config.toml
n_layer = 12
d_model = 640
n_experts = 16
experts_per_token = 2
d_expert = 224
d_shared_expert = 0
activation = "reglu"
moe_layers = [1, 2, 3, 4, 5, 6, 7, 8, 9, 10, 11]
router_score = "softmax"
normalize_top_k = false
routed_scale = 1.0
balance_loss = 0.0108
balance_bias = false
init_std_router = 0.016
lr_router = 0.000441
vocab_size = 16925
norm = "rmsnorm"
norm_eps = 1e-06
tie_embeddings = true
optimizer = "muon_variant"
lr = 0.0108
beta1 = 0.95
batch_tokens = 65536
seq_len = 2048
train_tokens = 554000000
steps = 8454
dataset = "wikipedia_en"
Below are experts of layer 3 (counted from 0) of a mixture-of-experts language model. Rows are named gate (a neuron's input weights, with its number), up (a neuron's input weights, with its number) and show model dimensions 128-255. Each number is 500 + 50 x the weight over its row's rms, rounded and kept within 0 to 999. Numbers have three digits each.
Before each expert's rows: "comes after" lists some tokens at least twice as common just before its tokens as in all text; "mostly gets" lists some tokens that are sent to it at least half of the time. This comes from a sample of Wikipedia text that the model never trained on. Tokens count by the router's weight.

# expert 1
comes after: "\n", ".\n\n", ")\n", "|", ".\n", "0"
mostly gets: "\n", " |\n", ".\n\n", "\n\n", ".\n", ")\n"
gate0:606479493444455452509493501488569536448504540478485552470453448540550447505547518489573558590498494516470506566546593450505508485429467464501514414496520498477564514499464389510549571525526478481508505473522550499567484567609431493529472517504461476585498535550380550453477453393481425522534458471523433447554520488606602420441418538527466467552487564494442493469509489485408557515499
up0:571467551528531596451426515478544450556521546583462488494532526553479518427500538429501511458415511522531446612407466574457473497526613473448574471608506506466386478503497602581537528503440455484444576540467558492511569476483485570530559526590428475462520406432539529657528428473545502479496481464530423567552516473456467540666637572423528470418574472509525401561494560487550405415522
gate1:532525384389573472587406562522449484470500491556575461610567473513451445491526557499478514562453577559461518415621481493545559510423516423517432508486462540547451570417471607462391506522529497443516512524452530470598480448479506562468544521463488558567509580504499534469551431513449416515619472571527510398439540432439577415524481421572487553468390520475537606488560576484527433647512
up1:486536540493542476554470486530421589513596550511494563470491542506544431499457520453492479526506596522569553533588553475523533446532526481547464483545523471457390451606485453506447495504481501475472501481556476468519569469457495621483574573462432521578514483428426589574560508525450461532497421491490509456527534535572447506501519405528551548455505501494497564538534586449536443529445
gate2:468530526511453621509502437561466506497488529522475483524455527557523552492570382554501508539522537572437613462399479576470468488552448474482426554399483595570551609503496467533527488461579576562505571424502525448482559525488465528482540602554527522453536479519461571561506502396527533492502555505544502537381521471519513550541483453474521464520599480506535471537466473423521598570539
up2:511478494525467439454516508478462503486447483496467481426474403508562505632504503409442532577456475434535534478518504478472515476369602514554570551524530451560504507481437453444481384468460522398473455516528509556469562462502519510517570558477560452476554491455571498428507517536442494417461408528462520502586434470537398525558520494465458425529487373366534443526588461522502480486591
gate3:466533497496431533511520473480521524468473504524505505462576505471475442549490487546466443587439507423539479482468434551556467487568496495474543454444475563503504496554559516420499520491489484534430512486530509488474510459475426382561520527517518437436482486423373543369407473494494438490491436524467583488503482598455465541544428483484524558457490562510511538550449477536476457430584
up3:440513443420448489510438493472503408510388521504578496536499450464524395472520583577500473483496578530550489514557464462572438538562553517523497544559464527478563493506467442515482461497508510523566509554503503483539539527465389484503570597444586447553524491513499509551419547412462541512505497424453520487491492578490518491470453476522438536516431501494555442426591566473555588489504
gate4:525530570529546517521479500481567559417536580520525478531558576442456485513453581505523505419576571501609487440577529454535529487416496504545529610467454519502494436476566534527421560480567533492546606521524511555529419499534532544491398477523493613440560535492492605518420456420509412472494423474525559510404353519507511537488420435558439522543556559520525476446493521463660499494492
up4:517505580485479465496464451486575475515478525512446530502523530457529563523574521489488508555461575444495567481506522482516575428531430436456522521505517495450451548489484516520467421430483461485430547501494591497512586464470496482486516476544509509587589515560545549418582501536540463412479495512447409542439354419477561537494534576431487504423391520444457458499527467476463477382464
gate5:517507593481460464467609505531487506356519523445422473511522511488523455549544458530529463458402473489506509405599510462480519494529442443578406454555427472524577441467482533415459443486531481477505468448461554574472509430428448498444472463590500448580532537554408575402533529472514463543479433517599496484361535425542474447425555520472542453503384470510480409483505536553495570430542
up5:447445484537495483577516469477453463463430459469475466521474414516506457575617558589522466489493488422413536506474583523456470498482458429515403536553571566462439504486501518476404443487566499595666599481533533488498528440423497464541592521457500577508486399501479446447501438470480459512546640410478440512480538516521518494515482561485408453501580501471429556479519550455489541467526
gate6:490532483466523450445466518441550448569512476505485517524508563461553541560527475429503503596471619471506451503397436548485521590575427529469576550575500514462447529508478530459402483431569586487513458517517446417480497544541515504568534487427456442433437556433557483536520565448458476494511465511452525606565562553513553531615407497447473564506489501538555460529570562542403581511593
up6:579471562538473485512485588514460547502554474473532461441446483465514469522565390510475580522593609505463515576419481493512526489526403535455580554508471568478520626465476576468465518443545519442531616518514452488533496489438534524491487502500430593450464589406549521501631562497585599545515482417467480508388492519488546447537450583488520552491441474472459532404593520472518533497509
gate7:511519596385469581522435511525562485537474495508530542515575503451583525531461490593414554557450411522558520514418461463482552504534417545436535506495498480576561459564509462459486511454412503529433547473510481596483480404465520509440522536514642552523500415502460490502540490451512443464492466535493535541470450509491441519528466465450454545523475501527502567464509451431479496428502
up7:396376534526457463485591458438449525568512533466500596521520447548417501515493498469431525551517465570388464499442503493515533490386562472457566474542533425572582510463477526481430465470582504479536518494562557536505539457407587478528585474393487450555493454443458468510697481525440468530454491430489511563559513572574537419528565445528487469494491463611568493509475503512516514508477
gate8:593484487456375424536495549390485567530515523542502538407385474471486454629479467528440448534546552463470498461551510516539494463558498546465561542501524452528465459537493442503436440546488506476435534464515538526453486506464478492565578496533512472467632487479390529480598572494536513523547512464524467540460425422500584464406543587477480552471488495462559517510639466524420474564495
up8:563428506493617539440472500484458515381452457503468480500494467485561495502460600477482510466535418500480496501457542472485603476477597474564518452532485589558563556537449535554450476460497515506527419594546506399436514548511479459550514511476496505544412465380488523474448433413434479551456530521409438464497513502625461502492500532494477565460515531507480557445552625435569485457470
gate9:507451533378458468427562482466488453400424521559523472472557476463509516517460471520508501412503536495486529449471528423477520529500484436505561554445399445484500560499563500424464494428578511494485441618542596423469469452548540445524538530510538507467502473534509514503519509381489443538484557531523420508544466459507437441492534411590534469519492405467484468506456557565464457523540
up9:531520591596484511419520551463507519490591541453487505498492473495531574468472455420473467447448546514456498509546435436581570445414485548455459522520523490465472537557588495408413423388405408459449554549521517546534533551449510411534499453560497537521503481486552463540525545481477521416559529577560497455498502448522499581549576490399518519578578484487505496488537609486473525517596
gate10:567548494601518408499507533534485501471489515490520481413537500546613476477501454541542480535492503532459556408482533510554457540524537567561516466424428557558461392511625462441593514503563558531426471484448457459488462531516488558535573491443531503482529467518443516498531532534480643469424456529545483542465472412562551419445493523493481488544523573528489476510490530442519634531574
up10:529524455546555475602431495535470518493556513430526600482470520538588445513557559542509512433421398469506490413471436489481462512544487566441541478469522488454517532535516546463464529570364516470522462501460594497512397549497488513558530403521449442522531459597496514435537530440540682372492483540439489527505458398519500573512529602477585386541487475581423547463500476503509571514547
gate11:546555491498447537460534530458468529492490575520514577465471552430603481444517521462474451499446510516549512485561461491557437581539448460518524529595485497454580542484563507551511435468505481529486625476551497479551459547430523599491503454483506437524603452527581466505487493361457524559563525517543527486477494439523511468498474565465505534502438551470475465447560440550544522466567
up11:454513509550422556401436500517552488532502557492461464503535474459519502457488457439615573484461437555452497566447538477569466444506580462448459501437546555496417520516468522545493506545453588475497394611589459558444466454483570334468465467490493457443536455503476427470467483511478587556519462470464499575502459466486492411517534527455538532511517515509506484543525463460462430500438
gate12:460547431479473610510621438349561413478555517533494458412525589517490405497502513511451370471488520464476524388487511499539446465460581487455455471523459542527540530504481552458503449548487458537458474516479486604427508452419469558508581650419522526448481447494474474439409492419508504451512595485466575609504479540443504577412520423515520544509500500529492446538521591521494548515555
up12:396518499424490539486378453515573510528470472463437623574471540496461490454461465450477431479506490468512443437507394424521475515553488558427450536437525551386463534553501584444557554476486524521455503453458554505534495526475563492424453507607485544528505533413588504383495568423491396427437524490564583552448541515430469545486474492452438429516474605488521502610548532529519465562562
gate13:478533469527538437485516504522478516510533519477492416574498555466603522546496500488462616538552462523446493466532516394492534538406613514528506553456531512401543544550567645453567506462517512422543484417579423450572527472515513506501507543461516557498517542567527530453490526579457556519420548582433531523462510486513560505531531500524525430535499487439432586458545554516612475433427
up13:488547527502513479536483578484491544604597461581497538476479525524519565591434527408521426508503481529517494486559507496480554537500469446577374553527523567492484521505504517514476605379503457463569594492441519446552536541420507515443539536522550467547499473455459468522491469474527582534502540551520434478484537470524519494533558450443457433425579540551555530383500514519445540474460
gate14:586505566478469507452548513515465425480505539546508438458594478474488551491461447472490434557515514542463473479570438494523491595604454525504526529456557573455508394522483564454515549463511495505400467538521585538537422429461481588528497553397566516547582456459586501485469540528514464452438518438550587518587503505568398577478543557578567567529471478511528513506525574608523561495585
up14:441483456489556442511532436508470521552514504560458482516476475464414488437560537517448420493515514484620467442593529443452494458454480418455574520476430419462490507527553578462490487410551490477567460604519545490530462526414409424432529487498573442477521502400481474506504517463520486418456544526512494496453677465515547514471450427438555464501524498483480593530527519495473536483486
gate15:481488437535523534553470501566527463525478497465519524508481580504456449558587467512443554532398528489497463536556422481496463535498483432579539449469472579487541446493507458523551594462616457492547596561444512544446516534517478559475528469579484566490403492501480527451492439468444492573510472504514588535418545518529504509448514538548449499494511507527573501392449400454583526495579
up15:509474544490476412559471396498490487500543506486569452501554460478449510549488443445496518528482495523446538456502482554434522546509460434592490530510520542498539520615494386490467465444510487571571540461467491477534403482551456537446568510474466486414579448469528398554450481428494494485382449427521466629477462444445524532443589551478402495485384493476512487494459509498464432528585
gate16:517454517566553465546538497457443506552557506521532503509428449541454561541604431422429511602510508500521500509523461567566566458525583494520472522535377491428506523458487518529592514466488456494557579483588476526454522482500495452510537517492465510483465455502463513486507503470450557488531546528417508499474508458470443420514525411473422508488515534501522476471530429368473672543489
up16:614593430440501583439489575578520525444463540513490532457474514438518477520436550497416490538490515449528446519564572484543492492471446451435422471441468477515500512503489465525429504535468419468436465439522499568424551534521436520532524537506541547491535438454439465498596450417537488470444472559454546483468465441439425432523457483541454505510510503426519502476479514417386551375488
gate17:563546489515570433455446520452524523439489496536497429478537476520491446430576527545463544522405569528484505611553579548405525517453526512520511487518576481546501541501560432459474485454491454453516545486524515478365505420512576558531562423446550475519538549518500498522544494578499512503481557533492388518578516475454518525486513507481496488456488491534517512458448492516468350584454
up17:513551483462533537407407469500472483432394463513557524401598510381548488497545540630481555513474523503542464529467501532458400603383571583503497465549543528595506543507442441553500425513486501484526495538522550436465473504458530525517524469563465483558605464465458510438472496557542529450519421492489528491562429524496460434514480427570486526431471464436456356504561502453577470496474
gate18:475507561438572454423590503534445473422532459499486586460480485475503470458562564544602485547525428539492449509564443603542530631442481452465497486519484480559472516481481558494535488425513450547469526545525430538366609563527490509467502440453486475562552523565575568526600473481554513434563543537589524500527527543491520461504504566491437499563544409511659529470561543517468506494445
up18:473446488498514575486507447544487512494540535586473540520528523550515520496481519569455486478588551549461456597489507537502442419609491419537497485427567553424505475450516477392521593549536447518574474494488514516511511541430422456557472532498548458404582584511489587507447428521567527477507506452580513414463497536454546465436540510498492465562505537581505587506507530503590578460523
gate19:429503558528468572506502483533490397566506474584517486601453487548475486451460469490506517567441505471570500493512446552532543418406582535473541539619529512511519364542430519463567490539471554549439435530581529476484480571428525518519499519448440553537458444441516476488460534537569483404540568549450488435416512530441367459565502471530508490560450458404538487495544456536486561502439
up19:551517559457408516516494419480528508456482442467463487470485500444515536579368464520506602473572496455533416566484503446516529489483473548455504538442550550563480521501523555427505523522515513499513562442497445493524549486571520460505546429481501475432504487546475553559491464518553444555488486473518455565442425417526542485522473463527473483431511525430526466531551476565470430536556
gate20:481376433503483510539522501421584446486481458531583527526540407443565578518430543546532432520457484507576555523530436427532404440481534418563485589478511407501526493523606465581501468421570540497474500488445436489403465500540501440515501530499495464479444548474496479465594372342452441531483491569508501558527510424569386523482468452469507446486519543510509506570467486545543607491560
up20:501560590497455497561506470571559493572529528439426458408483437556445444517540466447530457465556560562491524491452504504474526497486434533433519491485460513550406527552479542551429437442447504514428558534498529437535522584432516487548453424490410503476519542514444556487469474525537491428484456438480510551502519445594484391498547468540478551450530424463490460528630528470386448420442
gate21:551512498494538483507490537401462499475540526441450607467555522438477483449499450442515445567528433485394540480573512502500427471461507510448529488551440479560528516558486575459549501500435470458483472488458503499509427475542558591423535480465547500489559521584494486559438436467443478457542533557582518530529503541497492423498446462475532501493506505524510534470585509480461441494573
up21:439543526491478377452466478511454538490638474489510521530503533508492528491465543441539495624502468564493481491604543514486514504429532454406457569490477432473524509480490412475503584488602457542545527441488477562474485530451451514570500442568416405485526536501549465564472537536501533558482500506530495475435473513503458448529516526495558497457432551482561380626425501458481537456560
gate22:561572495507456433398661521558495497540490526526493437521507465486480468579521473510393622555515396476571456464502526493447526437468455488459537399539556533544562576465519543434520465455414499504464459506477479528570498509582549516550564480476471566583495531673624488547554599455557545506623433463385512523504426404492520540497513564477497530508556515531491439433547474495484567495548
up22:464572526463447552508479479492485494511452480430486506403395623530554443477439480490478509509447428501517426566404481495372457499574474556476494350544451534451435560539458558546469614505542553516551471476475512443593449499537523532495421520539413476457572605457419624459571427508467586530545489443542438364469554467428424526494452506476521499448539551453531519449524409531518444521571
gate23:438523481456495504500521543532448510454496464465491402477402533550418565500415447500377452532445606454515484503505467509598543496436474502563513477447463500455497608511457505477391509476457557584379531512516522462553517439491471498529506472463553501487485487534537536529553393506497519432548362410528399565619462486555409541495467495443446475473483460507440531452419557548547593454479
up23:448544400503500522435503453368453521457477451516487509448478442476624583430501489454597510499501555427511456475526442561514491520445538579579457481534421457470514543554446509451539499505473503456458456573582520533529510484462557508484438478477518486560485586552524472535486562553408448535512480511413506440475427569457623479480436530575450671525550549561514484538510470459509489458363
gate24:441464495427455561440535524533494580535571472543563512568449506506503518495431351478489477485591474454480422576503580466535441490528534504445471505592535484515462363553510451390472555520531502437592485536452617568528448503469493506481463573448563477496448442474473537502544461456484446512485482418398368517576470478577532471555450532485554453508541455440508514449590507397435600430509
up24:559509379612554503492579448481554471587512489484525518578556522524406494474469524425428500394533450534609509456468487550475463470487524413536462515492472535548477533505490527452490479539403503587461488456492479445504400572596530464546547434448471452542495546463565594495437400599485529587545478533478502457441494531385425563455478526446494391464530470583537436563479535513471520529415
gate25:517556468394479547475546461486557594607513568352525508535566575443509507428535511541548504575531506524443502566397512539493592385440499423538473417556484567507506518548571539515479508424617498497396486503537488474432434434438489538470585448598516507475499418468531558423548494394475516495530432453495504547511508506413445545394490487457543482481494435577560468581552486538502499487429
up25:505442535452466462512513468528531567562522498510478521547447508481549495413522539501498440503531528483504495483601501500472537552496430510458547541547467539521397623534487549484407639487484439584488508429436447526499512497481454493495460567535493565540470519504450533460467402502479527510558510526458536478444493525523513507441481463478523495439443421561475586585532468479481478523476
gate26:493506451446609503464495487476381522483510428459457508522529514498469497472525495514466466464566434581315478608498490519496559501501503464490580532420510497323480433583463504383574510508449503508330472523571500519457415498448474457517473591537543478506476559562444512475491500517423523577520484522496533462501479545451491530483478535555499433530387440432454571439622440430449512589521
up26:526466505534457547526472486518450510514533505559533591514416467498538464436537535375549546537460486493567403497489505532517443582533531430502531553536432538551456456513468479540460493529472508546510506565525582482421515405440516502417586503498383456509400447487513438499478447556476490553469573510577484498417500527521420487480480533511629416487406475578491567502512570484483429388519
gate27:522489554488478536380405485484542525418584529477541469548472504595536481503522509448436408538537537493491508413515456542452572576538468534423423636481397473587451492464515398444410585452511540619525535531520386422441487517494477564449541623510541468471472537555493458496598392460487424571422487539556443488531563509422492502554471553492511511482383507510488524456497489427394541431552
up27:617495533488477472584452416503503550410585499575440508436544447581489496550468584440431452458493487459558466517480508519519373387430619463464423547488437488547588460543469536503414475471502509542564483441504519564474487511586457573584412454445486554453547515488554495474461448426557455449405503462542520489481507451505645582424497545475464536561524457484496475471447562477540497487554
gate28:535660507508523460444482479440428512512627432538586566498472505587522521439525460470511533479556544438478408622482498554544462475504512438539465632520465389414474493476583453509573444557572539518537483527444490468486539553544501515518522478425536533486456525540461545526551486518502481459562596503411552457501464537587516443482474475532546459501538513439523478493499481598386371510485
up28:474561597402479477535568536478534455549484501548513492445524522408510458457508508452466477589409411504440484449502526475475484513531437487480492407610483497625508476460410498517496454446525544618483424480473437568570478455559469531392498451447490451432447513522466496535535438439499563542528501533535453505523517530471519553553500535551436423477468553445482552540526453528496541518497
gate29:362405505548506502539470563495447498586525515505530555546487509510600510469543506460606435510448559505454463526469385589519492511519420514490526512589465557520429487571513460392586579489509570528503486525515452447578491499421515442499491554514453548391572583547496439441503531503509424429460524565429565515454568506466477494474461470558471552521542522547545546484477495317488580458465
up29:518472476587429471436515433564474537573547488482531558599467462430560568512474465539497443573462468588453601518511605424444554454495409514497511560490519496491436455503505477481457547494504481420493505488502518467606496457515391553451557502525407440464502516519561541457480570520434549561474527542453572523594591504482528528461397406487531430439535366533527457563565495519553549544433
gate30:410451510508441587563580550475466501506445490463600406479541465471592434458527524449498463520553541464485531492436444535565570586448507531497475482570531534545568539507491479509565514477539476564446548420496468447454537520466461500525502409522509511468435549561518504513500508553478469429589536518498496480409409442527573499473543398476532436471486446523588550484489575577534375565449
up30:537455526493442530462496549466545421554539526568491405586445542510586608503525529476567543477547498434520531494422533517542454467471461442468522470447519460516457561461596429496446492570505542470437585376547472552562454510588426449487465548527546473547466484412472485562514513576458436521490607485504478424527382429510416537590541554553559538481549558535444457553491532524513517488499
gate31:437567497484462495514453515522543577471485483553525490510482426506495503434494509495454535551505497539534549483420486451498558488563574503513512453454584520512477488472489531507377520537420498461411392492466463523488516549476447549556465549476472522546466467572525527535524478531517432521570473445531510563581503495446470545492446516458500531509538492539512446533457407553511466357431
up31:472536589523513534562499489501444470437518501469474359392444481562406478505487533540575509516541568426555516430443469520503457414569504494494500497353559480501502481525407485618442429539503423515449460455458388449474557533478515480496576540472466500529517511460514583543465504487598575489440533464426554426501521566385480380480474509541512567484557512490465457447457528461471544573495
gate32:501581451459642435479477451494514499440542494518500387544494468503509548545591505505445574483382511441564477546446525502505570542554418423543443490587550520462506464433580460551492527473478482597515435517462474442579505516477440559399503439498458473536499491456454459503532426473511395462510524493399452495429554449561474583554553537526491544450485578516506424476516570446577530545466
up32:627485482471541508476593511493605488518515498472441453461547510496533489506503522528520504557499532550561553557438468467529551536514510557505450433490533522555438557489478422465556516545425550493525466479470444493554465400480472446419556554574441466507455530486487503477467511473456503575501491440488491491552378514609489505496480506478543486542403460434641479473523464574444378530555
gate33:521586539541479564499414467441554554532548523490552529531514548546470503488557532634439423509547551566541575541492464439567472479497472440484462604435491491587487542551511522507481490461503515475523484537533543364417523572449570516536506609463503551526581489537474445529485487538535490419480442486513471520532447438449541493474515522473492510492521547570497504375398479521557631495499
up33:570552517493487531604545515511453537604539476549511549559447520509615500497516469482577496422479489508425530483500573565525550444477549530502429539466550469506439509566478498544483569480512574540494425545526434523446457497537566529417492391540571615551464512392493445473546533443579577586411487498491457502528507500395490503588469510511520487542426452455527600457552514476356487542541
gate34:472498477423539409549434519464498436541490500471529571474449460561588557508519481615486522503461541512582501431573529477480477490451492588474517510470497501493369524448548500462442521480556439559445500500551459445535467587453384452446491594447519568418462550562530537472467503494477495554508525490602433511539483459557466551514472583520560471517471335510486511357464409476492522505547
up34:505442505418480500445444459574457443489407437477501553447418498501511497495483435461404584538495420520516576491489474499557473440430480509568492531465527534495447563542449433508484447497406554591420457509461499503522475507579487391494544434434584494366512590561451591597498484520493465483495440545544517475472481518550542508498540512526511391505470593492520427529488451473479529561569
gate35:493499449574466433499485481495408455627542515516487574528534568470430439470537529554550401535459466495421563461507541456419459535449539448513471498556463430538421605481593513502528530476618489533524488546535515538485508568465468556434545548451527495449570446579526551542447459520480463565520457393536547576451563462510472469479565579486528517505544478573595553527549457476518401465474
up35:496439469552438583593472393486527499526483517524530426471497393501453487473468516471515626543504479579603464555570440478462568539571557509465479518569410608456547497510521574569413554472470533533467481551540395493509557508478526501519534489500594514540462446559538495545459476503419475484544529563452519441500477401449430483496413454504428447519467585581511495534544551382488583488412
gate36:435512433465520440483528495534520499482539469469454548464607492441474517431516541447445505503455541555508526493531531488486504375531520560426543457579538476418452585541474487584510519488497538536455439535359541467522481528423563481540545431452481349556573462473476538562586542665511493464524515534544562598454541535444395505482532543599504436503590508482510440500476529620408503484551
up36:561479549452521567555485383446518491531507494529554429507492434585543502473526506443538437541421572546465513477538511425504485532520504528555499556493608508416480544585513510568528495527503535607448538509588562532441406559433464441498501621477553463627510533572558440488472458491523537556463579560539474517464534448532483531530506441461479483519414453499509439465453598532496627499470
gate37:427522462512451589454490587530498570504503521552500413550533540551526485516404513406536567409510489482530495444483579539533508546416504473429536486514488437484520485467453541467411474525511497524520522475597485589540503578422512507534479481562519514560431489537474567542546547589498551403474449486534470581507517487365476613467591494526552529439505419493455490462435429505494590488559
up37:436491482466523463419611379463461573550503454499483504488485485392500524484476493498479457515506515508511493468430516452532578576553522558506434471429522411517559455552552476511525454509501503416402531488500427507502478499555535444482474444488470460359519549472473462444464516547475555511465569527490562490522442436487490453559504539488551538555549506484536539471462503561478447471514
gate38:513477488503512567532458545459386465558515510625516448505507545456467497522590566580453628533531424451492599418467499528485520477459568512505494447532531466423463486426549553449503461536508464509548518435497527603552533574544473533547449496494478507533595512476548420526538539540476534537549564500438497440427455496514500528490480378587494476495461407407544499602494456514512444507496
up38:416456398487503557418486492514487486478468438441513458594475553464508498378511440509486449457426461475521518525494504425501546554487571559528504471569498455512488513398436455531550474490437429436462501499568467550498570461536526445449481527532558459572468561440513497456424506544590417573462502447508577482584546478454457453425531506490544509468558468527455500510476547445541562541532
gate39:487612539421498483519454594514516497538484535492540537546416448521414532519514541526420463600509443540495526559545565536596475354543448467469536475475468565445581536549549529587457516503510469480460507407497488485446493517470412475513463481493551559551521482512435485418431476518466411494494476449473516501544491399557544456530614593520580496497517453420499505514425414487470533559535
up39:465347458491462516464487498455543525441563485478448500523471421475626507559586468573474560390523488528513573476540531470446570480450501456498500512478540535579652476474502408484587486500466476468525487497501573510516467421499459533514401574357547447478505469542442483520471469440402498403572505552478440550426500505520519480396449521472499471516564466550488458503456507462517496448500
gate40:491521487469456593433464454451501531545441502536527611491570574503442595432382518533551515498501541565491508492457501432465493540518478527514571486478520435443488449480485466468526515497525627617462522510522406478512618500405461490544539460509603497576526476523542531524573550481536398366550362389498547496500427507520407536551501550488479477458542531449468512535573486471454337450434
up40:485573484439452402450446520448532607551408533487444548639464543525476565454472513443529448502621521538516465416479464612401579486616502518476497514515542565509474446533422419519525551496534535518461559524525476489559581539458514479463549608428490545528574521531548527530568422468506467525484493431507479509510524544468500549433440478552492504517426458495395532546436475414432459459529
gate41:518423530466525556437537494564582444467444486456404416480561595454497520448475477477525477418634599514394538475442550545514582564489438498499520537555523510572552444526516483501588480435438441553411465649408570418520470441427415475504530455515511445500463507482501532522576506508542444535572528483491368557536546395596563441459513440510510583472555508413521465504542430487488568493435
up41:525502492497509663519497497586487532529657430511487468469409566574500513540411525433583464482498613471434465519356446476523512513504499458548633509503455455526514567509559510592516490415494583488563506492402449541546581512405446520404449546467482418528430513484519502519429592525531410491604492539466440551401479460494449494534429487497558567467448536488514455513435551489483465460447
gate42:454468554479522482383501458515431417555474427549442590537525531502484522487472548516466569597521533408476474519578585534530474595465539379434508515507503458510487460428663395462482446466514518545440494462588553579490462506441556484431520488528519565521399617531505499512457576499525467449472418528468478490546512519498491509414608457451546513490448417466467473578544512503570518519503
up42:531593513461575442509532629472426528454553494573572509526510515489579485487529571501482453527515437453577498428550519490490460511512537466492423452462522604505466430451525476509546509488497500422515564442450538588490499572480434556496453536522505548420405511512491433527535574386451493477437457539540464440462521548477507472562544474616497500482524525454513580486543601449533608456540
gate43:572448529449506460559521454506612501481471486440556453442492488480489510405461516493512494534467597520505552473523448464431442494435499548486558517499535502544506446444556422462524515509511484394513570466533498551563484501544374527482519572472439540460529434375491480527477511540480494514510417444478488455509466449486452504498489459449492536471472493533597505488537516521351516460521
up43:423444496565501451453439515448460456455514532516557547487499468568588459511570442516502526517463511426573388530501498417515568551410500443395453548488513500460505481527470674544545533478500560454391550447516396399489450556516443526511464446460548528489469407573459553474522434408496487542500435488610368559415566528502547537511452537471522454488471549548490455432457487523512503502559
gate44:473445554572516482420463490442461482520464494618472442559511502451466508489442565561531448443470573488526496545496527449522433527537565512460501554476567450478452540485466487522397498557451534553470546458569503537419530433524630422578525425465525468564510570408560472520515511449513467498531437534492493620589565493398479586498526551472516426537372529494379530506451521518544364488446
up44:512457516522501437396597510481513449538475448587523446545545457489524463511598422523520488461462435492435566447505461482504547467523562514454529522438550458481507523546512535477508501485432489451468512528493579505481525522574536463527562448499438452492429423554456521436530606523507542430566561518497453478398470535516478492575381486532527533453545443486589502439538531480461528560534
gate45:555517617438522421490429560459502473568490465394511491554497503525528459522525482604453544562494470512509530443499557468477403514469487449540547532493427550468568474445506388563446510572586565440421529451562397560421452482498521461468540516491443493454509550508547497502401528438406509541421512542433445532431441517523535577457488415497521583544539437478566508519484544414501539531598
up45:523466496521553565439517534522473471563399544539467455456533544498528575529542553390367499605482528497513493555445560514495587488417430506472467437494512564538435527527538527463504515469473426424543570515465575454518517472521477547473463491549504465474542528445440467519564373553571503464529475525578564488495494600514334569464419517558568492496430525503450498443488553543582466482492
gate46:457540460524475568518494425555420492559593463468533507482520461512476506593482484482483539522581465526447365501491525454536555420523538519432449536531438540456495478572494496445412442592569478542552456487519527444454441540547594398460465452553472492392505440500503521508536492432543450429452435465471429565478520510551456512494555463424530552530508477501469563502563563476473487401533
up46:466572495583510483601442501500534474540504449510499486471398410443448484427480472477603506484527435549502519421464472495545463507473532481557391467479486455492625449539499538586535457519479524503496468565518443532441479563448471587483437473518460568511515570449629532539614603457512523454445483640545507476431669476500566447467519530478494426499451475487385480468495484630451428508457
gate47:447551544519544473506498489588426485460506505457502434517524515477560483530481476532465552493369441477501503568623517523452511500447455498520498521586579532487506542452536547630449525483511597552495522469501558518505464449580543521486428525477470516549497573557416504460452581549495452578510429516465487525515524423658531520535483556454470459515486499380539549538524494464477475519545
up47:531462455524453461428520544448538447547583542501628574575600414461483423458429548510479554418600534541435593459519519484528486469507539485489577540537581502535487434456501484468497404465541422534522537506455543458534422507445459411521414582432588375518517483497500482525402527528388424485461496506505570547582540521489398544466539400585517477492561461536547537469442484421511573419446
gate48:509528503477534508470474481460559542517558563578524493516491519511470512593540463581528568435446512509452494506570466486485574542478501454518544497503425534471466476479487540460554509517505496606548449479472394502598506581467507426396400410514461559496499544526525526607462441434480435536497495533505485498391481451377414493478508479490512609477432372486467466483467446500462550461498
up48:485475448479478493444501531548516481505533460443543522517494500436507552482560475485381554594556521447447483464494493507574512440507527431406570494490561521497580450517471388568540484440468548595473393478487434424540463504601451489549589525570447548479528538480450594601494474567511464430451484478436553445528470546540441512495462489494448503457508445508481548561465445501483685507527
gate49:408533477432565495532520474460355448503539490478644482539533551570528601491405562532508516520499628508537506401572516423506500495484510503518450487488554474497401484488453473494489504482441481475492477593547504538489542504441496399455525499495523424434443481487514506415453482498539475451470569538507402601492474404509569538570468590595506498427517497526556554513493479491504452431479
up49:537424454563548547504494498486540474488351459553528448434519500531491388502487559450546530478564448539494529530449490463495441435560446496482523472581548616587545418464413448505537529453540487521528557486538510379537521571408541463487479508519362479510528541489528548626460546539413465478445449540454429480542519525505489543527572451591530497564443443586530517541450525503466434554541
gate50:456476448502545512452588481502530472601541488525500545591487495556580501394592510444402497510427492479547418585506490470455531494586598533511508592515526460522523568483431452467471477554612585466513500545518556456451498407510529560497557500525490520505503512533478525561407524545477524543570489574560554522533548465492498505532556476434504489420417441552451488464463546450514551545431
up50:566459481537547588440466500506510562471593465482579500570471551445451532446427526486510474494533474585572520524462505482629533471565445473441505473446554510482465565525513517399494574613563459522467491466579471416555470475505515484414434509458459581501483420476471504506445490484481501530567460484434458604494492486481445503422525490428503571554535463509497512539582488627561496565430
gate51:582511522510565578547491428529447551538499500524530420532429553454606496515512514582625548552477557550575541510528481539490475428491426429521494492511443501552433438458531405524518373471507551453501570519408490533456569501406403477550520553435520444570480366455454492523469537449499497474515504541551530492486564498590500476484476525626540390474492565543476509548541466470476538511588
up51:444502522541610498498491471626417515435524530506442453499387530460461514444599456510607537525425493500655492528516478489523552554474476466520449585459562507579535565485395552495531447477538558464521510530547530493445434412549526554520568535511488577536460472435440480522574483527434445491479595443511529481500532585553476520512547623519478608436525494423505515455471389549514532536429
gate52:477447381542508491507464506502500492571521552519446462573512492432518528462520519452462600483533466516456477467528518519460528505478503486439475471566465599535467484436555531526511413423443462486381524594566534478521549482446497524520513590494560465518474528590540492506553425488527478485531583495547511451496575525490487452524478413513532531423498457484551532453545482479465460437583
up52:590542497566425559444551500620466458703524496487516491455426451460581499489501498452498488553602479413535541599503493442468510454516515493535430491511446550485573532510501444472484448588491466665518468543533497512478578476444525514507460431507574490500432500555423578527460521516538494496449495506496447440442555515509492595496542480425510572470601454568440477528447483494502514487453